Experts of a small language model: vocabulary 16384, a softmax router.
Below are experts of layer 8 (counted from 0) of a mixture-of-experts language model. Rows are named router (the router's row for the expert) and show model dimensions 0-191. Each number is 500 + 50 x the weight over its row's rms, rounded and kept within 0 to 999. Numbers have three digits each.
Before each expert's rows: a language model's description of what the expert responds to. This comes from a sample of Wikipedia text that the model never trained on.

# expert 40
It responds to: Non-English name syllables. Vowel-heavy inner syllables of Arabic, Japanese, Indian and other non-English names, such as ara in Bishara, alo in Ighalo, ik.
router:511436435439449602482538372476470565492542444500507470547513489449483462476432546512448526531555537493516474389603457476478566499551462503461472482532531450480534572614500446547469479485490512478536436573367494499530521514478562530509533555539466495572417502464553575457550458480567425505466495485474495432513561410553447507488551478528494444506529559446481453495539463505515418483562523452496505458532582499466486519452342513491565422474530555553390521509468617516455579583596572577511556598580536419431503569565543482461498459463375507513565489516502505519429483484500499510

# expert 27
It responds to: Table numeric cells. Pipes and decimal or signed number pieces inside numeric tables such as league standings, results and coordinates, including +1, −8, .53, ′.
router:496495471529384609471570400487507525460476456516499519499471422474497493433436533471458559587497490505514417455528432457502577637517460482429546454506466451487514559650522442571486491486518530506537428538464492495496508466463593594471523533538444538537473476468502486459594413524513421521409516490530436483485490501587420472518512526537625442550567570446434479501476486544583454453521555504425483488563514518487583517414443514533603484492526509544500453424486562522472600564474557529502526542643515469452548451506501516451478499381495434534538399507515469437481522440518471535

# expert 13
It responds to: Table row breaks. Line breaks ending table rows or list items, and cell pipes in asteroid tables (Kitt Peak, Spacewatch, MPC), plus some sentence-final periods.
router:422476487492417551450587446463405513431530441545551424550549449439463478445449547465449543548507566482544445444541439473435541568541436437434525470562560460485541555553550443540447460446450549458542462545436524471501537480442561578482559570540468558560474453461515553468564438449532452545453565446556465436540513458538438470443533537530553463561548534443478462554553457575537454435539587449446546467547528577440540570447436565469529436457546534565462451456444556543454560567529567551544555556550578441451577527562520471482467445451469441552558455532569502472443468443449458465

# expert 43
It responds to: List and credit separators. Pipes and line breaks in credit tables and infobox lists, list dashes before year ranges, and the ==See also heading.
router:430475495493417553455584447464400529433529441542558436553546445433466471445453544470450543549502570475547445440542441457446543572528436436433530470570565457485542557558549445540454465436449550459548455549431536458513527478446559583489553572529459557560474448453520558475569443448531454537452580438550460440543505455540431472448538534543552459559548533447482456554553461583542453445533578448445547465545532584442540549452435554470532432466540534559467446455445558545452564568522562540538558554554571435447564538559524480489466457460463441559555452532579487472448458449471460469

# expert 0
It responds to: Main action verbs. Past-tense action verbs right after a subject in biographies and sports, such as made, won, took, moved, tallied.
router:452492448487427538453580487328435572445538412553511451491548433490472403513472542497476538615554509463573466497629469478462554548519421479482511422529555506452528588520564455568450407435436486513539476494508575470546584457429563518405528527515381502531488489503500530482508438470557410549365536487605440499544563441549432476456545482499510475530531607494499451521528498544497509447534518477457588480574546554479503506497465519506554493502521507548438453476419564517478545582510548542513530579513488469495517543555496487446385456432464483504559433510537519473462460490451496434

# expert 7
It responds to: Weapons, vehicle parts. Short word pieces in military and engineering text, such as air, gun, rear, hand, ground, and hyphens in twin-engined or triple-expansion.
router:482524456460484558494516437450495517384495475564546457514516393509473528472428655493487582571513556461569450419535418522465517511477450450527534513507511491485535525553528451500451436498433440451539470573438525505533516449440577517420557506511481500517449463448530502493491465537560512511438509463570479447541478431515462501427497545565519366550542562489441380576516523489567521469624474417466578481519537544510553573509464545498602472422582599546372488473448536567537528581533509474500523532510477439413489548576520477467509414458446505573592471551479518471436450451506511550

# expert 29
It responds to: Miscellaneous names and tables. Foreign name beginnings, election-table cells and pipes, and sentence connectors, such as Dal-patram, Fer-on, South Korea, Furthermore.
router:426476494490419547445586448459396524436537435528551425558547447443469470445450544456445553553511565465547435445546436459458544569531439435423518462561557456488540549551553439547452455430451550455557460548436540452511533475438562577486561569538465565562481453456515555470565447449533452534451578445560462442541495457554431481452540534530554457563544533448473461550547460581544454444536583447446547454543529580445543551456439553482528435466545538559458451454449557542458561563537566536535557555550571444450569541549528461495469462451465446557543455535580501465441477448467465479

# expert 17
It responds to: Mixed formatting and articles. Mostly the after prepositions, line breaks and pipes in lists and tables, closing quotes and brackets, French words, and Mr/Mrs.
router:434467491485420550452575446464390528431530440533551436557549453441476466447448542477444546555508564469549442448541440466446544569531442441420514463560550456485543557554549443544452455435460550457538462545433536463513533476436560583483551574539463555557474460451519557472565446455530458543454556446559464440541505453547433476462535541539549455565542539449474456564546476575540445440540581454443569457549532578432527559455436554469524436465549544555460453458452555544447557569539566547538563554548567439449560545571543464480474449461469438551556453538586465470442458452446453488

# expert 49
It responds to: Noun stems before suffixes. First pieces of common nouns split before their endings, such as Cent(er), class, bas, med, techn(ology), Philipp(ines), in institutional names.
router:385508504429501548418536434408534607468500523569499413556504462493526473418512604455475498526514518523535495370564433499524548508518411469478561481548487454443518530555511505517419429532514463444537491579448517541507574464409554581428502541459478529570531409435539565519596440477515457473477523482542416454572482473566513529491590517535522432571602525450497452518551490501516429430579425535470472434602547549478537561473372540479578434419562529510425457397502527486512561560480543518524474512485583454492518522526529474457489503476467405544538529494492467472454456482475505557

# expert 57
It responds to: Quantity and time units. Unit nouns following numbers, such as years, days, months, million, km, age, plus digits and percentages in census and box-office text.
router:489484447440428587487530486332458485481519487579508516560514456497443472470495522523441534557589575510560469435532454547437517535513437442496552506484570516524508532584572409551446451503470436449516452511464542418493493470454551498405491512529382513531479494443518547468572487490586403549470505446556518478531494501528494530540495565575581445544604590386480479535511532533559419475520470442464509412536546553453500504509440517473635439482581493580432496451395546515525544575522590497541506553544491521401528538501495435444472512454508485479511396556498540489453432495472444442

# expert 39
It responds to: Companies and list dashes. Line-start dashes in bullet lists, articles like the or a in running prose, and business nouns such as company, subsidiary, investment, factory.
router:433469477482418548450578444462396523430533442533545431558541450448467469443445545466445544551519571487546430444537439467440539570539441444430532466560559458481535552552552444541456458441453542458544464544433527461513533458435561579484552567540465558563465451457525559471568444450533453537451571449559460437544499454557434480456536544537553453566542539448477460557548475579542452438539581443452553460551526579437535561454438554487527436455543542564465452458445555549447559564532564541550563551547570445446566523561529467497468459451472438555552452536578483472446468453447452469

# expert 42
It responds to: Table pipes and dates. Pipes, separator rows and cells in numeric tables, plus month names starting date ranges, as in April 4, 1926.
router:428476492492419552458587446462401519433527437531550431553552449439482464446450540474446548554513560467549439443543431463445542574533432433425524465558559456481535556554552437537455471431454551457544455541435533459510533479439560576480561575528462560557477459455510553470565446450531457541451577441555476435537506462545438477447528545536554454562548535447478461554545474577543445439536597449445552463545528577446537561456439556484527434462545548561462458455446555550449564566524564544536559553553571441447569542570519455483473458455470440556556457531585498468442457451459481493

# expert 32
It responds to: Measurement digits and units. Digits, unit words and parenthesised conversions in measurements, scores and coordinates, e.g. ft, (2 in 925 ft (282 m), km, /km².
router:499475512492386653486517445456499488421546514506560502560518384482480520464479532450441570600561519525525430475521471523421582546519426458475542489507521450476495515613526412598496495496468479416503450522483491503506516509484652511434526500560455539488467497490500507480591449481603420526400483486588455436521505490479450413487510563564556467546576502411423494499507490521556438484541534449464494499546548532461512492487462558522643475445563535550449486458429534521438587569499586492505557562594473486396543504508498492440499474401506420510518483565528471445467502464501448445

# expert 51
It responds to: Sports leagues and competitions. Names and abbreviations of sports leagues and tournaments, such as League, Cup, Championship, NFL, AHL, MLB, in athlete biographies.
router:491479443421415685483526485305406510498493510573588443580518426470493479482477538489412559506528562511540471458582388511485498548562461463501540452542551480445523527558566436574444451420488516453495459514433537489480497508431525521405508508486487529549484451443500564518559500452530450529500554476506488468509523508583503463461526540524528490498601524355485466593542495539543463435596473480434567426527546519453486529496366496471578464417503506532496509527461529492496593556536532557519485515528513457481554560552503482459394463462472474565577475529524561484491504474484465509

# expert 20
It responds to: Table and list row starts. Line breaks and pipes that begin a new infobox line or table row, e.g. before Succeeded by:, or | 2019; also to in year ranges.
router:428488490492416551448583446461397516428529436526551431548548448434470469445446542472441553552503569479549437443541438465439544573533436443433521469562567464482532558555545443541455462430452573459544464548439524470519536483444562577490550572530463558553470455459524554471568438457532449540451580439548457436540513462544429468454535539538551458557546531444480464559557460579542451439538592445438552466547521581443535551447440562495527439458545540560470456459446558538450562570531566550526559554554576437439560523563515473479473449456468442551550465537576481478454470446459452474

# expert 56
It responds to: Row-ending separators. Pipes closing the last cell of a table row and colons or semicolons in infobox fields, e.g. Founded:, Total:, 0;.
router:460422464517351584484635465458507536496500434480571473538505400484490465475476540521390527596513523484571456437507372457491510543624392429415505485557521490495483546641531438549477448494479499505510464519450562513580530481413535572427558534488440607549442463442534519449532453511487469549413519393571481437541528490538495477491500571555602496577604500389440519508533451544549481441507485462487493490510557556493498523479467535490543504485562519494454447498473524591399560557522530507519501536608525489493491489484507491461479491484450471545471473559532482455474462471459530524

# expert 19
It responds to: Slavic, Hungarian name pieces. Word pieces inside Czech, Polish, Russian, Serbian and Hungarian names and places, such as š, č, ić, ov, in Teplice or Noginsk.
router:519489432516492528498525372471497564422543462530509438569492469470475437441490529467467531587518510441562480458597423511442609530533459507482502497579512408416513526605527470530448497472458511465527509557401529445490519500471562551513489565484481552509458461435575523508513500482564480545454547528491485492555543403522474443483587492509590431491542531498438480482546441515562404394546491452491510454530538526516465519473368494478627418464488505535403488526462562549527502511588581611553585560524562453465508552560487420438427425472369497582490503507558526493445473456469523494

# expert 6
It responds to: List and table items. List dashes in infobox or taxonomy lines, table pipes, months and titles like Chief, Deputy, Senior in sports and government records.
router:426469493478420552447583445461408520432533444544552425551546449442463477445448545461447540547507568478548437445544439466444542576532436431432527471564558457483540556553560444542445468444443564456539456547440520473502533480442561579482552577541464556553473452458518551474563435456526459539450572450551458442539506457547429465447536540545552456559546538452484458557549459578540450443536588444442564458545533572439538562451437556479533442459546532567464452460443555541447562566535564550530556555548570441449569530567530468476464447460466449552554463541583497477451471444457461480

# expert 28
It responds to: Function words, line starts. Common function words like the and that, line breaks and sentence-initial The, mostly in running prose about films, albums and courts.
router:427455493471422549447593447457395523438534429538546436547546449445469471447449543478453544556522564476555444446544444473441546572540433447427524467558551454485543550552558444538450465449447549456531461549435529462504534472436561575487561570526464562555471454452521555470568441454530457536453566439560463442544502454542429466438527541539544455562545545445480453556549466579556454442534597445449566452545529576431545560454435563476527442472541537559466457445448555534442561570528558550546556557549568439452567534567535467491468462453467448551546452541578487473439457454479471490

# expert 63
It responds to: Abstract legal nouns. Abstract or legal nouns and word starts after an article, such as right, freedom, public, person, reason, in law and history prose.
router:424535496450495537406542472410476557457498456490543488564515472468498422422538606479493487530574540478542440391523472466544540526545421449473485475516513451491528498530572479500454513473448515427541469538439584454495519441372599615519517551529410546601504502461487573458532476506517468574417526413569469474547454444524414483446531500507531381567538504414484499530567477587519470445574504457470539427494515553406516516435459585471539488467574538514484511418467552587511584590484521531525555575502538466443554519574484473503481483393468500580501419508563541455522451479489481549

# expert 53
It responds to: Public-domain nouns. Abstract nouns and adjectives naming social sectors in policy texts, such as health, public, human-ity, social, water, military.
router:408492436449485620460500483371476538475519470569548479557512456497460478443456610522478531518548583496541485396535463441509502584517411459450529513538505497482575492507553473503424453432440484402507443525442581433560571483413594596488493594559442510599429488431485543481517508491510475520452502481575448473518496438566437490440523545493515463589547562422471476566510496591519464451573508502516542449583547503499527551476417544485545457437511500504391527495483578549506585563532548533560550547498482465450535498574494491506471463390495450605588443515536531451464450506486478501

# expert 18
It responds to: Military and proper-name pieces. Word pieces inside proper names, mostly military units and states such as Army, Navy, Royal, 22nd Infantry, Anglian.
router:478466439465457592518526450435470522426489521507513431496493463506481467485420553594380542510517577486546468373507391474419535543519525482484504446564528417456528550577539442552455523413476436446553420511422474486554517523449562532515549497501467560538477430451488603486565502463587469523487548432482513460594544483572517474414557537535526446517573510431442498629568472559516450450525458517462518520519532508460549554503397519436589434397507587551439486536473552473446523525553511546540519529528501450379528530531536430491446462440455493515582450594523543463479479457478547510

# expert 15
It responds to: Location infobox fields. Infobox field labels and place names ending in a comma, such as State:, Country:, Location:, County,, and list items like Turkey, Swahili,.
router:483429479525397559451585466448483587509526459481539491580561445483463523485431550445446539543543469503505463473594449480470597507550413449413497435516567485453558498541516453529462524489412519499540464515438534465484564459512533509483561576550430628529515477456578528428527389423483431549420572494481477459563578503552497423444531552516557470523558508467419426502563418581545419432514464495465526484560587517503495502491464523451545474482552582562449478445443548510505514524531585542566523526650550450502527539506518472493405484462414489555478478548544524459452458475492404552

# expert 52
It responds to: Past participles and verbs. Past tense and participle verbs after was, to or also, and their endings, such as played, released, served, specialised, activated.
router:452503429504421534451563492374473578448539430530527444472568394474459408509477532500478535583559511488596506495622440518469513543523459456478564423494529480430524578517546489575436430443437496483535447468499576473574621430480516539398580534483442506545463462470498565489528451483539429553352552495525466488583557455513427497458514492525506480505533584478510450521548478545500460457569516464440560458578539557472511492513466533482543505486507500580395499496408548482488593573517585520521548575511511439505546561559500472442415495441451470537549395492554497455469475477492527462

# expert 8
It responds to: Sports table cell values. Numbers, zeros and dash placeholders inside pipe tables of sports statistics or asteroid lists, e.g. –, 0, 1, JPL.
router:500475441519400706483638424437454478476525459548575481566586497458491459486491540485419545596483537444524469466606409474475571545512427482447538417526493456518505572582528454528474483450484513447548427508465516489499510493430624551477513502493476506522462482458515540509566444431564474532370528499574480442547489476517467516471528476508594462514528510374478533552526511519535523454579534483403508498537509540472523498502444538501526443443549499523461484511470502495500573579490566516510544595635540460426522540496510499470490477485479474550567424478535465474446478361545483516

# expert 31
It responds to: Sentence-final periods. Word endings fused with a closing period at sentence end, such as er., y., s., ing. in biographies and descriptions.
router:453470460500383533436639480395440560428538490559588444578546505484442496438441509482460554538537536488578471483531457498464518497566452471473543490543509488470552558502555492505475463477436509484532490504421482451531558501458518599418556549492510561541494438489499536423620401452548438511476512451508494431524509494534440463508570552548541414585595565361435511508560488500570503432553542445419562422567522518511520540458427547518524477482599563527470432495433570532460599531527526571518504542614555492447523539547541502457492425502462435567520501501500470436434463509501467496

# expert 54
It responds to: Works lists and prepositions. Dashes opening lists of poems or books, and prepositions like in, with, by, during in literary and biographical prose.
router:432461483492420551448583447464395524433527436530550428548539448432466475445451545458448546553504568466551436440541445466440537567533440439429520468561560452482532555550553443538453463439445537461547460545435522458504536483445555581488562574538466561558472453452512556477563439450536460543453577451555467442538519456539432468454535542541550460559544538452479455557543461576541453433535574451443558458545532578441544563452436553483527434466549544560467446452452560545445560563530563544533553556547574439444570543583540470488465458455467437549557455539587490474447463451476470466

# expert 24
It responds to: Line breaks before headings. Line breaks ending a paragraph, list or table, usually just before a ==Section== heading, table or new article title.
router:430440485483486518506599448467497507473560423520577456526544490478466484449422526499390564626508535498523452432510390491482499552524442479500514462522571461481536537522543465586468502456417538447540484546459494474550505480490529540431510531514447565559469429469577550441555481494562462524459533454599441497545541483561423503465510530528587441548511592405421415606567484536574471390571549482511505506587512574476546525482378577495515486510532499500498451463455526536422578537561533553508567526662554442486538544506514464484405434474467455507559460570539488478449501497457451488

# expert 25
It responds to: Numeric table cells. Pipes, numbers and empty cells in sports results and election tables, plus name starts like I- in highway lists.
router:421478509493412553454587447461399520431521444541554424560548444439476467447460547467450548550510563465540445438546440455439546578531434435432522469565564458485543551554546442544453462445453573458536452543433532462512526480443565576490556565522469559561473453458507557467567444460526448546449556445555459443542504459548429483432534529535548454564548532448478460554553461581554455445533596448437548464552534584468530551453433552472525428461544537563464449452441550539451563572530565543527549557555568436445562533552525477493472462454468449553552458524581485469446469441463455466